Below are experts of layer 3 (counted from 0) of a mixture-of-experts language model. Rows are named router (the router's row for the expert) and show model dimensions 0-223. Each number is 128 + 32 x the weight over its row's rms, rounded and kept within 0 to 255.
After each expert's rows: a language model's description of what the expert responds to. This comes from a sample of Wikipedia text that the model never trained on.

# expert 14
router [ 79 128 174 126 101 141 166 159 141  54 119  84 121 119  94 173 131 151 146 166 137 136 159 162 122 158 136 143 107 129 164 142 117 145  68 106 162  83 116 132 102  94 103 140 178 133 182 112 135  77  95 103 136 213  90 131 125 125 139 121 114 122 174 138 141 145 133  85 122 115 123 125 147 121 149 138 176  74  38 150 103 123  86 109 122 165 107 167 111 123 111 155 200 115 103 141  72 122 119 106 212 126 171 186 127  83  96  73 143 132 142  73 103 105 110 177 135 136 117 113 107 127 123  85 144  89 188 113 140 112  89  98 129 149 110 151 229 102 116  70 115 134 145 127 125  78 141 120  94 104 100 148 117 122 119 156 145 198 128 162 153  88 129 145 128  95 175  93 123 124 158 153 109 140  96 162 125  94  78 133  70 139 239 112 158 129  71 128 167 153 188 106 133 166 148 129 105  71 139 166 123 106  87 135 158 144 153 127 129 109  84 152 168 163 140 160 193 122 154  96  99 136 177 161]
Description: Word pieces mid-name or mid-word such as T-ide, w-ide, plus on, No, out, along, way, often in geographic text.

# expert 40
router [117 102 153 108 114 104 168 155  87  69 140 151 115 134  72 100 145 143 126 139 122  96 139  80 139 132  99 137 206 178 137 107 188 122  97 130 143 118 191 186 131 148 132 182 194 145 103  77 155  67 151  95 155 140 176 136 130 168 124 135 137 110 103  77 113 100  69 119  98 138 122 110 139  78 189 146 161  81 117 112  84  71 141 140 121 180 165 175  88 127 118 137 137 116 126 166 104 211 146  89 159 130 134 205 123  79  95 108 112 126 183 129 129  98 113 155 129 156 121 127  61 137 101 124 135 118 164 136 128 151 142 109  80 125 112 131 146 171  70  74 179 175 162 164  50 124 107  86 142 118 136 158 125 127  77 147 124 155 104 157  94 115 162 138 106  52 154 110  86 153 166 209 134 168  87 136 113  82 106 142 142 108 129 138 172 143  82 130 141 113 130 100 136 132 155  48 145  99 146 136 126 145 150 106 148 148 122  98 114  75 146 125 138 181 155  85 165 101 135 100  77  65 144 101]
Description: Single capital letters opening a word in tables, lists, quotes and parentheses, such as P in Popular vote, W in a W D L header, C in Candidate.

# expert 56
router [112  89 105 164  93  53 136 115 131 138 141 114 151 139 108 154  93 139 103 164  74 131 188 157 118 107 133 101 123 161 149  93 190 104 139  83  94 124 144 124 123 149 129  85 175 161  90  89  83 150 136 156 144 122 161 147 151 138 143 146 110 132  80 149 135 115 112 150 152 153 124 113 131 124 158 154 118  99 106 207  81  65  88 135  89 169 107 151  89 133 153 124 145 109  57 160 186 171 151 122 143 170 205 175 160 110 114  51 143  85 146  81 175 138 159 106 141 126 179  78 115  90 161 162 133 124 110 105 184 111  55 201 165  50  85 125 144 152 129 133 169 159 145 102  91 100 162 124 150 122 105 153 131 117 134 118 153 142 125 122 145 155 127  90  90  82 110  74 120 131 192 145  95 142  88 129 102 131  99 104 131  96 139 167 146 157  54 103 175 123 148 123  86 108 135 129 125  91 152 143 159 110  47 105 127 145 172 103  97 126  88 188 130 140 155 134 119 113 135 109  60 152 217 123]
Description: Suffixes like -ed, -ent, -ant, -ment, -ated, -tion closing a word stem, e.g. equival-ent, warr-ant, accumul-ated, Design-ated.

# expert 35
router [ 61 111 141 118 165 139 176 172 151  66 166 142  65 180 123 150 174 152 115 119 124 183 149 145 155  95 113  97 111 109 147 170 106 119 121 132 112  75 102 144 145 107 150 105 144 177 206  63 127 126 107 172 115 146 173 175 116  90  84 127 126 129 141  46 178  72 117  58 105 151  56 133 157  86 108 156  94 101  85 161 102 133 102 163 133 164 139 161 112 101 133 125 119 122  90 117 134 135 161  59 152 145 140 163 119 134 124 160 133 106 164 107 135 124 125 135  37 195 126 127 126  76  80 118 179 130 130 128 127 128  50 106 107  87 110 161 144  61 140  70 147 159 172 119 100 144 127 141 133 134 147 150 120 207 119 123 151 104  86 136 107  96 111 131 117  83 162 132 126 148 152 120 162 114  98 138 174 140  81 143 160  78 121 176 210 121 123 117 178 136 160 106 127 100 185 130  81  73 124 143 162 137 117 112 141 161 154 111 133 114 131 107 186 199 143 134 113 137 108 141  96 111 175 142]
Description: Word-final y and ly pieces (Holy, century, Lily, Orlyk), plus ally, id, dy, and adverbs such as still and also.

# expert 25
router [ 56  82 160 117 118 101 161 146  83 142 118 167 130 128 137 137 145 153 101 191 139 128 171 115 172 182  88 126 193 148 147 141 160 168 134  74 142  65 142 182 111 108 121 104 126 106 164  94 145 139 136 104  81 167 146 129 134 127 178 151 100 109 154 126 118  93 127 106 102 103  87 148 158  73 167 168 153 152  89 159  79 100  98  61  68 192  94 157 137 128 114  80 122 123  55 109 187 139 158 121 117 118 171 166 133 112 140  93  98 145 149  92 194  76 107 145 129 137 119  98  87 105  97 116 186 152 182 162 133 121 130 157  87  86 126 136 123 123  93  82 161 168 157  95  93  86 108 152 116  85  85 147 120 159  79 140 156 144 102 167 117 142 128 123 154 107 143  64 100 143 165 115 109 141 127 168 146 112  81 111 147 143 174 160 151 167 114 107 144  61 199 151 118 195 164 123 104 118 102 169  77 146  99 114 141 143 149  84 125 176 111 185 138 135  89  84  91  99 127 150  59  85 113 108]
Description: Inner syllables such as ame in parameters, ral in Admiral, and common short nouns or words like main, office, home, area, be, as.

# expert 60
router [ 61  95 136 126 126 110 162 108  97  80 121 108 172 160  99 186 100 170 159 135 109 124 149 139  99 179 125 136 107 148 101 160 162 104 134 101 126 134 164 105 105 104  89 143 110 112 131  79 126 122 112 143 149 165 141 150  93  98 155 156 109 120 158  98 116 158 106  73 113 107 113 130 201  78 157 181 144 121 139 155 105 161  87  94  88 153 126 188  87 174 117 107 166  72  98 186 138 171 105 108 114 151 189  76 114 147 184  67 131 155 210 113 128  60  70 156 107 178 161  94 112 111 119 131 126 104  83 115  54 154 133 120 130 118 152 122 162 110  93  68 183 133 154 101  60 126 129  94 108 126 143 194 104 174  97 161 141  62  55 144 159  98 149 101 116 103 186 127 152 137 125 160 152 103 107 157 139 141 141 161 125 120 159 184 156 160 100 120 139 131 155 136 118 159  98 125  60 131 174 163 165 114  82 100 156  92 171 174 111  99 105 136 181 183 119 144 107 106  91 149 144  94 153 125]
Description: Pieces following a word-initial A, a or an, like an-es-thetic, a-la-rm, plus foreign and non-Latin characters in names.

# expert 1
router [118  81 136 163 124 127 132 117 166  93 122 156 112 112 114 143 132 124 116 163 140 137 154 126 156 106  70 171 154 216 113 127 120 131 151 149 189  76 136 133 115 152 126 115 137 132 135 109 175 119 106 147 181 146  89 134 139 150 123 146 115 114 156 110 116 153  90 132  87 123  84 109 136  58 147 135 141  82 155 145  85 108  72  99  93 143 160 135 126 131 122 117 110  74 108 178  69  91  98 129 163 131 177 161 114 126 107  75 174 101 157 141 165 126  43 157 110 148 135 100  85  89 150 168 163 120 199 159 132 168 118 101 137 125 139 117 168  87 124 131 184 184 154  77 108 132 105  70 155 174  82 141 126 158 101 141 158 150  68 219  78 122 129  84 117 104 118  76 110 142 198 116 111 151  86 181 127 104 109 141 128 127 172 152 145 130 103  90 140  58 119 121  70 155 160  72  59 112 132 162  86 136  65 122 155 138 163 100 142 134 157 125 156 151 163 126 122  99 172 153 110  18 155 132]
Description: LaTeX backslashes in math passages, open parentheses, table-rule hyphens, and capitalized word-start pieces like Ma, Mi, Po, un.

# expert 18
router [ 81  65 142 122  91  55 191 109 103 117 174  92 119 173 129 170 147 139 131 188 121 147 154 133 144 174  62  92 161 193 163 107 134 117 127 138 155 111 182 165 150 122 102  89 114 180  83 100 162 116 137 151 125 143 105 128 173 126 152 175 138 138 142  92 153 149 144 140 160  99  94 146 139 157  99 170 150 138  74 165  92  96 129  76 102 170 120 135 142 114  96 140 129 147  88 139 120 167 118 132 158 139 169 171 105 164  63 102 165 117 135  67 102  76 161 130 131 107 177  79 123  67 144 121 104  81 104 160 104 101  52 146 128  55 102 162 201 114  81  83 189 129 132 141 100  80 135 124 125  94 118 205 123 151  95 146  94 145 123 152 120 102 128 114 113 111 123 100 135 149 124 137 173 205  92 175 172 155 133  76 109 152  92 133 182 215  86 122 108 110 143 147 106 180 118 157 116 102 116 158 134 165  83  90 120 164 125 139 163 155 101 115 135 145 111 173 135 102  93 111 119 116 162 111]
Description: Words inside names of states, countries, cities and institutions, such as States, Republic, York, University, Congress.

# expert 23
router [123 132 145 169 127  88 136 143  84  47 165 177 137 147  98 158 147 169  87 147 102 193 183  91 182 143 114 131 109 185 115 121 168 111 125  76 131 149 179 134 144 132  83 168 208 171 159 114 112 142 133 120 115 161  93 108  85 110 123 106 150 174 112 127 173 147 133 131 124  95 127  65 160  62 144 143 173 115  84 128 112  67 134  89 100 167  96 181 146 182 133 124 136  97 112 154  79 152 162 108 129 111 123 153 122 144 120  97 105  87 137  84 137 131 127 142 132 104 136 113 131  96 110 196 129 101 111 115  85 141 113 148 149 130 126 141 202  64 140 116 163 131 161  99  84  82  99  36 158 149 112 131  85 171  75 120 124 155 110 190 112 116 161 131 141 103 177  65 146 141 162 161 105 165  92 178 162 110 114 151 115  80 117 145 140 156  51 105 160  50 149 116  85 118 160 116 100 104 138 155 133 123  98  85 109 156 155  95 146 104 115 165 118 164 117  78 131 200 142 145 125  69 118 136]
Description: Subword pieces op, ip, rop, hop, notably the start of opponents, opposition, opinions, plus blank cells and symbols like @ and # in tables.

# expert 39
router [129  98 138 116 158  67 204 158 122 115 180 142 137 190  95 174  82 115  71 142  86 166 160 116 165 195  94 127 167 156 103 166 162 105 155 100 201 115 131 129 191 166 118 148 105 203  75 134 157  37 144 117 202 118 123 182 115  77 142 123 156 180 130 137 146 136  99 130 137 117 129 116 196  72 132 158 124  89 128 120  67 112  84 112 125 133 112 139  86 153 156 134 152 122 110 128  70 168 162 137 106 119 162 180 103 106 160  87 148  92 108 136 105  80 110 142 105 164 171 111 140  86 123 157 153  91  80 142 128 121 132 139  82  94  74 157 120 119 109 136 116 166 185 106 129  87 176 137  92 146  68 150 111 131 115 134 121 130  80 116  89 131 109  86 113 116 175 129  83 162 148 208  84 101  99 151 131 105 128 129 117  76 167 149 140 121 113 121 135 122 217 115  55 137 127 123 122  99 164 112 136 188 119 157 133 130 150 139 140 168 114 148 152 120 119 107 169 143 103 114  97 128 138 177]
Description: The letter s inside or ending words, as in comprehensive, offensives, sessions, Mavericks, dogfights, Canadians.

# expert 15
router [101  98 113 124 110 133 192 137 126 108 167 138 100 147 118 212  87 104 103 126 121 113 152 122 149 112  49 117 114 133 148 163 130 131 100 118 150  87 166  95  89 173  70 145 168 173 128  95 153 145 167 155 174 141 159 140 174  76 131 163 124 160 138 119 136  98 128 129 123 126 104 152 158 140 118 139 179 128 115 150 129  82  76 129 109 135 108 172 149 200  77  91 132  31 111 134 109 146 115 120 163  88 211 172 152 117 176 115 120 131 162  99  72 137  90 117 105 132 109 117  57  97 127 138 161 124 161 169 135  92  65 180  91  83  89 152 131 145 108 130 138 167 148 108  74 124 181 134 102 175 123 163  80 168  77 138 172 157  79 102 124 126  97  99 122 104 136 117 113 139 198 131 101 112  76 146  86 150 155 169 125 143 106 162 131 139  86  57 152 153 154 106  98 123 164 118 100 139 115 182 163 128  88 104  90 202 159  99  91  71 114 190 142 151 105 149 146 140 111  85  85  94 139 106]
Description: Past or -ing endings and common action verbs in narrative prose, such as purchas-ed, work-ing, began, played, took place.

# expert 50
router [ 68 122 180 112 109 134 167 115  82 138 125 191 115 128 111 213 163 122 131 156  85 149 131 140 120 128  76 125 139 190 142 141 152  83 146 115 152 123 138 124 161 120 167 146 131 143 141  87 100 103 200  96  79 144 125 141 159  92 174 127 108 130 138  49 104  87 102  86 120 104 163 107 155 102 142 141 175 125  87 182 122  73 119  87  92 160 163 136  85 216 127 122 133  98 103 132 110 152 140 102 127 115 188 131 163  86 120  77 151 105 122 105 160  66  95 171  83 122 148 114 142 144  78 154 152 116 136 112  97 136 102 161 156  72 137 175 135  92 147 101 133 134 202 102 125 109 153 146 168 106 106 163 128 142  83 147 135 153 108 204 125 138 188 105 110  82 144 119 124 142 192 136  88 147  86 135 139 121 121 167 122  76 113 178 182 137 116 113 113  49 171  93  60 149 155 109 134 108 148 113 161 172 114 188 148 138 114 139  34 103 125 140 112 186  98 157 137  87 147 131 139  91 151 140]
Description: The piece "o" and co/ro/do syllables inside names and words, e.g. C-o-aching, Sã-o Paulo, Colorad-o, Ro-ma, co-production.

# expert 0
router [ 63  82 122 163  95  72 154  70 124  68 131 131 122 146  72 172 138 156 123 163  94 111 154 142 170 169  81 151 112 150 162 130 125  78  93  78 112 148 109 169 142 112 122 149 115 116 123 100 151  55 179 128 108 117 147 147 152  88 135 193 145 181 120  22 173 145 125 122 129 133  90 109 163 100 171 149 162 130 122 160  33 103 124 105  75 179 177 172 116 137  71 126 155 175  63 140  93 100 131 104 157 135 163 144 127  84 133 116 178 145 130 109 113 137 132  99 134 143 188 124  75  89  94  94 162  85 171 110 151 123 106 132 114 138  98 150 184 140 145 146 163 161 127 134 143 109 120 109 113 160  99 142 106 157 134 154 163 169 110 141 134 126 112 135 119 118 195  74 164 143 158 135 121 126  73 113 121 155 110 117 108 146 140 173 160 193  94 141 141 119 161  98  84 109 106 136  79  87 150 125 112 189 138 134 106 124 124  52 170 131  73 136 100 186 166 152 162  71 134 134  95  87 157 118]
Description: Final word pieces of personal surnames and place names, often Slavic or Anglo, such as -ton, -man, -ville, -shire, -ić.

# expert 54
router [143  92 179 150 129 142 118 169 114 100 137 182 161 165  99 136 106 112 114 128 156 148 143 172 149 147  69 125 137 181 102 117 145 136 170  98 139 103 138 108 127 138  95  93 220 159 118  39 125  95  84 104 103 143  45 126 133 127 166  97 109 112 152 136 176  89 115 150 132  91 153 110 145  55  97 133 159 113  67 148 120 113  94 136  96 194 175 161 106 183  70 116 115 125  94 122  97 156  82 118 153 145 170 118 182  91 110  96 156 112 138  89 133  87  90 148 126 156 189 110  87 118 136 127 160  89 128 164 113 116 121 138  78 122 120 152 155 102 108  56 120 163 166 114  76 134 105 117 131 134  93 118  84 164  89 127 139 179  67 134 151 129 180 114 126 104 225  99  93 124 190 155 140 197 107 141  97 148 156 118  96 141 138 169 154 113 111 124 151  98 192 130  72 172 132 115 113 162 132 173 133 155 112 127 116 182 187 118  96 120  99 180 137 154  88 178 130  89 127 154  87 125 112 120]
Description: En-dash score pieces, table pipes and line breaks in sports results tables, plus words like played, goal, win.

# expert 47
router [ 79 129 143 108 149  83 124 126 101  46 136 119 133 144 107 142 128 151  76 177 115 131 126 131 196 136 136 155 121 154 130 126  98 129 151  92 160 122 156  99 180 118 135 114 156 131 120 125 111 141 148 108 134 143  97 143 172 123 130 169 124 106 170  70 136 131 100 104 110 138  81 110 187  84 135 127 131 104 148 124 154  79 145  70 108 151 110 118 108 114 130 152 136  90  98 243 104 156 145  87 151 116 145 200 130 115 110  89 106 105 138 127  89 143 136 160 109 144 131 110  87 110 144 104 162 137 127 128 116 127  88 152  94 113 137 117 175 136 143  42 130 233 148 139 106  99 147 119 145  96  68 223  76 197  82 193  99 129  82 168 109  89 150  37 114 107 156 139  84 146 176 131 120 148 101 147 128 111  80 147 110 117 156 182 112 131 122 113 124 139 125  82  68 117 133 120 127 129 197 124  92 150 128 131 143 131 178  73 103 147 104 204 206 136 138 139 179 106 140 114 117  65 150 149]
Description: Space tokens between words in prose and before indented list dashes or table cells (engineering approach, Trumpeter ×, Trudy shoots).

# expert 45
router [104 118 152  94 143  97 200 175 144 108 151 118 169 181  88 136 104 104  46 126  73 174 149  93 150 156  92 116 199 174 123 133 139 125 155  85 187 128 125 126 175 135 103 143  95 232 144 131 152  51 131  75 177 119  99 160 119 120 127 146 106 140 163 117 151 155  88 130  79 115 133 139 139  97 163 211 138 108 107 114  87 111  97 100 108 152 109 147 112 117 146 122 160 114 102 123  82 197 151 111 113 141 154 142 121 160 196  85 126 111 181 120 150 103 124 161 127 209 111 101 144 143  98 152 134 129 105 131 143 126 117 122 110  60 101 107 114 120  84 106 103 183 215  91 135 112 141 162 122 129  76 156 123 126 107 155 115 147  60 124  87 138 148  95  99 113 174 141  90 157 157 183 118 100 131 164 175 102 148 162 152  71 170 115 166 117 130 119 136 121 215  94  98 153 115  87 108  85 157 120  91 147 158 131 153 127 162 152 136 166 113 140 159  88 106 155 176  94 117 102 109  90 127 120]
Description: The letter s starting a word part or ending a noun, as in alongside, skirmishes, Blessing, Affairs, points, Presents.

# expert 51
router [ 71 102 144 127 152 117 130 111 163  90 184 150 147 146 165 200 167 117  80 128 144 138 131 139 132 132 113 112 120 155 104 170 146 148 157 103 114 118 166 100 132 168 136 139 153 169 127 123  95 109 171 179 166 132 174 125 124 151 206 183 127 141 133 124 151 116  87 102 119 113 141 153 133 126 136 150 158 105 116 103 114  61  86  91  87 158 123 148  82 149 118 155 134 128 112 168  87 188 118  82 107 153 175 172 116  84 144  75 139 103 161 122 113 135 119 124  91 146 153  95 127 143 118 120 154 120 113  70 130  98 101 119 114  98  62 127 240  64 112 108 154 169 126 104  73 126 124 103 129 152  91 117 111 131 110 158  85 179 115 168  99 127  70 164 142  96 138  92  92 171 139 134 146 113 100 158 124 124 124  50 120 106 150 201 168 140  85 120 126  38 195 105  98 200 187  93 100 103 168 129 137 150 126 135 156 123 212 101 131 165 113 183 113 137 104  95 158  86 162 133 127  56 118 119]
Description: Syllables ending in a, such as ia, ta, da, la, ga, often after F, as in Fiat, Flash, Lucia, Danoto.

# expert 13
router [115 122 176 110  94 145 181 101 145  95 136 163 145 137  97 109 159 154 167 121 115 182 170 134 132 116  87  83 127 145 114 114 141 110 106 140 145 119 139 191 163 130  66 150 175 116 142 135 140 130  94 151 125 135 130 164 127 109 201 139 149 172 113  54 160 135  89 143 110 106 132 141 161  87 103 150 188 119  86 213  75 106 106  76 108 155 105 145 108 103 129 141 175 116  82 145 104 144 157  70 121 150 166 117 135 149  96 153 153 109 165 121 125 148 175 161 123 197 128 113  78 103 104 176 205  96 164 140  77 118  92  94 103 103 148 188 167  94  91 117 132 153 187 136  69 113 134 139 168 155 127 152 119 119  70 136 109 162  64 169 122 128  98 155 120 103 189 110 128 151 144 147  99 147  84 159 101 113  70 117  91 103 147 105 176 126 110 100 133  92 167  65 123 149 170 106  63  64 187 211 120 189 126 134 153 162 145 118 129 159 124 112 167 178 128  95 125  92 113  98  90 108 111 124]
Description: Final word pieces that complete a word, like -ity in reality, -ure, -ation, -y, -son, plus minus signs and asterisks.

# expert 57
router [ 85 105 175 131 157 148 159 159 174  96 127 137 151 151  72 140  92 148  86 176 104 204 177 113 148 164 134 143 151 139 141 157 156 121 135 131 165 153 211 111 176 154 125  66 198 120 110  93 181  46 126 121 148 142 164 161 178 122 110 143 152 163  99 134 136 142 122  98 131  61 112 116 147 160 133 142 183 108 123 147 105  96  64  71 122 159 148 155 129 125 102  87 112  81  85 137 114 160 127 118 176 148 129 163 130  94 106 104 148  77 195  89 184  92 141 130  84 157 119 140  70 115  76 154 164 123 129 119  94 170  97 194 135 134  72 137 178 103 116 132 154 177 109 132 102  79  74 107 115 143 114 139 104 177  67 122  84 160 109 174  91  95 110  69 112  87 190  77 144 128 149 125 147 154 109 124 183 156  97 115  75 116  89 128 130 155  90 137 116 124 143  85 127 123 157  75 133 120 145 109 123 144 110  92 115 123 140  76 115  99  88 148 123 124 137 127 147 118  67 140 107  71 146 184]
Description: Month names in dates, like March 1, 1991 or On April 4, 2017, plus words beginning proper names like North, Air.

# expert 8
router [141  88 101  92 169 118 195 163  97 127 170 113 116 116 134 110 111 132  82 111  72  91 186 122 192 142  72  87 131 120 144 139 152 124 146 132 128 137 181 187 133 170  97 145 186 186 149  72 128 105 115 100 117 138 142 134 129  84 177 159 136 110  72  74 126 104  64 154  92 107 149 147 160 112 125 134 141 110  95 106 123 125 115 120 118 123 147 124 143 129 121 134 153 134  56 166  95 150 127 125 192 160 141 187 157 131 126 143 146 156  94 138 139 109 108 149  96 160 141  89 126 103 111  74 122  90 151 190 145 160 103 145  95  82  66 127 148  76  59 112 198 132 145  89  78 104 129 148 100 148 122 141 109 185 152 142 103 102 105 171 137 154 169 115  86 114 208 112 140 154 197 142 157 165  83 146 152 123 105 130 159 117 123 183 141 122  68  99 117 167 133  63 116 123 143 136 140  93 131 168 167 149 105 110 108 175 147 119 154 136  96 203 162 118  78 165 153 146 146 101  19 113 144 158]
Description: Verb stems and past forms, often right after he/she in biographies or plots, e.g. won, join(ed), found, held, "teach|ing".

# expert 48
router [111  87 179  80 136  87 149  80 109 103 106 142 109 159  95 148 158 175 117 170 156 141 129 143 171 164 111 103 168 188 100 121 132 119 158 118 162 162 139 140 177 167 107 121 164 147 105 120 132 140 139 141 121 129 169 174 173 123 121 168 153 133 146 113 112 130 111 130 140  74  71 130 145 125 143 157 114 177 117 165  91 134  38 146 100 140 168 152 133 194  91  98 146 140  70 156 138 148 160  97  93 156  93  95 161 123 107 105 155 123 118  78 172 114 117 129 148 163 117 108 120  96  97 119 148 128 173 116 107 153 105 108 150 122  87 146 154 139  47  78 103 161 145 100  85 128 169 115  66 112 101 139  78 143 105 172 156 107  94  97 117 131 123  58 115  70 185 107 100 125 183 143 159 135  54 164 190  84  83  76  90 160 174  97 134 134  94  85 145 158 188 101 104  98 153 167 113 136 162 159 195 156  70 128 175 146 180 140  97 142 111 159 149 124 103  76 102 124 151 130  68 131 161 201]
Description: Derivational endings finishing adjectives or participles, such as -ous, -ing, -ful, -ive, -able; strongest on Previous in episode chronologies.

# expert 58
router [141  87 176 123 153 117 156 119 162  99 128 104 172 121  71 163 104 173 108 135 129 101 152 115 156 152 169 147 146 154 185 174 170 133 107  68 156 143 153 156 103 130 120 131 153 178 118  29 146  71 160 141 125 139  99 153 151 125  91 147 170  88 155 123 142 126 105 107 144 134 119 154 145  79 164 145 162 132  95 163 141  96 108  90  67 167 148 181  91 116 121 136 134  99 104 206 135 170 148 123 138 139 132 151 142  91 156 134 177 164 123  70 137  73 131 203 130 130 151 120 112 120 136 185 154  84 138  77  93 146  96 162 123 123 145 172 202 173 104  89 104 161 112  91  87  95 142 143 119  65 129 144 105 137  88 169 100 101 122 131 146 138 137  98 134 110  98 109  96 144 183 143  42 109 111 151 188 145  83 132 118 126 130 132 153 148  80  94 122  51 171  56 129 185 138  73 118  79 182 141 128 117 109 149 145 145 193  82 150 140  76 135 143 116 161 151 146 144 152 110  95 120 198 114]
Description: The letter f, whether alone or as a word piece, capital or lowercase, inside or starting words, such as shelf, serifs, belfry, manufacture, Alfred, fiction.

# expert 31
router [ 66 126 119  98  80 136 140 103 114  96 185 131 119 183 103 125 105 164  85 188  81 158 151  88 146 153 112 109 163 199 128 149  96  85 100 119 125 157 127 117 153 154 117 150 159 156  94 158  92 119 204 165 117 126 107 123 138 119 140 154 108 100 100 141 121  92 132 119  86  86  80 132 128 168 119 138 144 157  61 141  65 113  78 118 128 129  94 111 142 108 140 143 137 149 120 123  96 152 142 114 124 177 176 122 129 108 116 133 143 142 174 112 118  90 111  93 122 169 134  80 136 107 114 145 183 143 129 133  72 151 123 178 138 108 146 148 206 107  77 144 168 183 204 108 117 127  96 127 137 110 122 203  66 121  92 157  93 154 110 135 106 108 116 101 148 103 210 134  94 128 107 165 140 154 100 140 136  68  76 166 143 133 169 214 171  86  73  98 160 113 165 110  74  98 140 139  82  83 159 163 138 179 114 122 176 126 158 138 155 126  93 164 112 231 147 135 136 115 108 105 108 127 208 121]
Description: Closing parentheses, sentence-final periods, heading == marks, quotes and brackets ending a phrase, often after years or numbers.

# expert 62
router [126 119 155  69 186  84 174 143  78 123 108  84 125 160  74 168 101 124  69 131  84 192 141 109 160 177  70 133 173 174 110 145 141  79 135  50 173  75 120 136 131 148 115 113 151 182 153 129 124  69 119  82 153 143  67 165 124 100 109 153 135 112 127 119 140 155  99 118 125 144 155 105 167 108 170 158 188 127  82 108 121 112  92 143 113 151 109 174 133 127 120 111 161 137 114 120  81 190 141  64 166 152 140 144 141 133 181  64 101 167 168 155 154 116  98 154 143 152 135 104 149 105 135 126 117 113 105  89 132 157 124 184 140  68  45 131 142 120 118 129 138 147 166 113 121 154  97 137 134 170  71 152 133 116 124 130 138 112  83 112  92 139 130  88 102 115 225 111  99 151 162 154 147 116 108 139 169  99 159 156 111 107 153 190 157 125  89 117 178 141 218 126  55 178 133  69 111 126 167 113 120 196 142 133 133 124 153 106 138 160 113 161 147 122 117 140 199 133  98 109 124  76 141 125]
Description: The single letter "s" as a plural ending or inside words, e.g. ba-s-ed, change-s, parent-s, Bo-s-ton, Epi-s-odes.

# expert 61
router [ 51 134 104 168 124 156 138  99 124  89 134 121 124 151 113 189 142 136  77 208 148 161 130 190 173 136 108 141 130 217 105 176 172 124 131  95 180 129 152 142  89 137  93 118 125 185  83  99  74  89  80 186 140 134 102 142 133 146 113 143 116  89 128 121 219  97 107 135 120 136 103 102 157 114 141 164 157 121 112 134 146  93 124  94 124 178 106 154  73 164  91 109 119 104 143 212  87 158 132  46 135 149 137 155 181 130 137  87 169 107 162 158 100  82 128 146  82 170 155 128 116 123 128 123 152 106 106 105  80 118 141 125 112  35 145 180 191 122 116 106 139 148 144 135 103 142 147 105 115 154  85 132 123 175  80 111  89 140 100 161  57 148 155 142 112 124 171 147 116 183 122 143  95 133 130 181 165 156 131 153 109  94 157 177  98 169  78 133 139 116 132 108  99 158 148 116 106  73 168 141 165 120  68 134 124 137 143 108 116 124 117 195 137 179 172  89  94 147 134 145 125  95 147  97]
Description: Short syllable pieces like u, i, ta, ha, ka inside words, especially foreign names (Jiangsu, Haruka) and graduated, mutually.

# expert 44
router [114  96 148 121 108 143 199  67 109 102 141 119 141 158  97 128 172 147  80 192 101 105 119 116 146 192 111 144 183 139 121 173 151 143  99  71 100 114 138 153 141 124 117 160 143 161 161 136  80 117 149 126 142 154 130 129 148 129 128 167  99 139 153  69 161 140 144 123 129  89 128 101 156 169 109 142 135 126  98 194 117 126 118 104 103 157 144 145 123 125  99  69 176 170  81 159 114 150 162  98 118 125 182 172 126 114 123 116 176 137 155  51 163  93 115 138  78 157 209  73 107 100 117 108 155 166 144 163 132 150 114 118  90  94  92 192 113  74 140  98 137 240 143  99 138 126 120 134  80  90  72 170 159 153  80 114 102 122  65 134 135  95 140  89 173 108 180 104 117 154 178 135 103 150  39 179  97 145  59 123  92 142 171 127 182 148  77 110 131 149 129 142  76 125 174 147 137 103 173 121 149 151  99 140 123 113 172  83  96 108 128  96 128 176 120  86  91 105 100 146 111 136 154 141]
Description: Place and surname endings like -ton, -ville, -ard, and single digits inside numbers in tables and lists, e.g. Paddington, 4.5.

# expert 22
router [110 120 157 127  90  71 199 175  92 114 176 149 124 149 132  85 123 111 151 195 111 104 201  71 125 143  98 163 203 205 109 121 157 107  99 158 133  99 207 148 164 127  73 136 180 159  90  76 166  94 112  79 126 107 144 170 127 154 137 156 134 114 141 105  92 137  83 133 128 153  97 141 136  61 152 105 149 120 119 116 105 107 109  90 151 146 137 159  72 122  81  96 100 129 134 188  69 160 157 122 122 137 142 187 100 146 113 103 139 114 138  96 122 101 142 125 129 164 131  94 101 127 132 122 120  59 108 118 131  89  92 152 112 140  92 164 145 115  97  85 170 183 164 143  31 125 155 157 120 151 137 169 144 177 114 111 165 158 114 185 105  86 116  87  51  98 143  91  77 201 161 166 155 126  68 156 136  77 101 111 102 105 113 158 158 133  85 135 116 110 162 129  85 131 144  75 124 117 146 157 107 132 113 108 119 119 126  98  87 145  86 121 200 124 125 125 147  98 123 134  91  92 144 126]
Description: Single capital letters or short capitalized pieces opening a word inside proper names, titles and models, such as Audi R10, Red Green Show, Sydney Opera House.

# expert 11
router [109 120 204 117  82 101 170 153  94  69 121 174 133 134  71 152 151 119 145 129 121 110 156 116 140 129 107 116 157 148 125 148 130 111 126  85  96 166 136 102  75 140 135 106 108 116 153  94  85  82 138 140 123 143 117 171 139 146 130 161 134 129 168  79 141 125  99 118 156  80 104 147 171 119 166 116 186 110  87 179 104  91 139 126  51 212 148 167 102 167  62 167 104 151 132 158 101 162 133 143 126 163 159 140 118 110 136  66 168 130 145  75 114 108 104 153  89 184 137 110 102 135  84 153 140 106 130  96 113 139 139 163 117 151 120 183 171 102 100 138 165 127 146 135  84  90 137 155 121  94 133 191 108 117  69 169 117 176 101 159 106 146 160 117  59  95 120  85 103 121 157 178  91  94  81 197 142 150 116  88  53  95 167 201 169 118  60  81 180  92 153  96  80 173 171 143 118 110 164 117 129 154 160 145 148 163 147 135 172  85 125 126 130 144  97 127 200  87 142 143  87 141 126 159]
Description: Letters in foreign, mostly Slavic, Hungarian or Italian names, especially z and accented letters such as ž, á, ó (Zuzana, Rizzitelli, Kunz).

# expert 27
router [ 94 141 106 112 127 135 156 128 100  88 160 109 136 148  71 126 149 180 106 140  98 213 151 112 148 111 130 153 130 162  81 136 157 156 124  68 155 101 180 186  99 136 132 151 155 148 154 116 189  55 127 106 123 146 118 170  79 103 180 136 119 124 112  80 210 134 104 135 139 119 132 129 125  74 137 129 135  89  63 144 103 102 121  79 116 116  77 147 196 187 133 113 168 132  93 131 114 162 107 135 150 105 146 153 138 102 147  99 180 102 186 122 140 123  86 165  51 147 133 117 141 135 105 145 131 142 152 109  97 167 102 173 114 103 117 131 165 156 144  74 196 183 149 114  85  69 123 134 103 137 106 143  81 129  93 161 109 136  93 113  77 105 124 111  83 121 183  64 108 163 150 158  78 143 117 173 108  82  94 134 121 142 105 125 103 125  99  96 115  97 142 104 126  97 146  58 168 113 182 146  70 110 101 137 156 189 146 158 158 147 113 199 182 177 106 116 131 146 133 170 114  94 208 128]
Description: Mid-word consonant pieces, chiefly p, mp, ap, ip, and word starts h, ex, in Dilip, dumpster, receptor, Impaired, housing.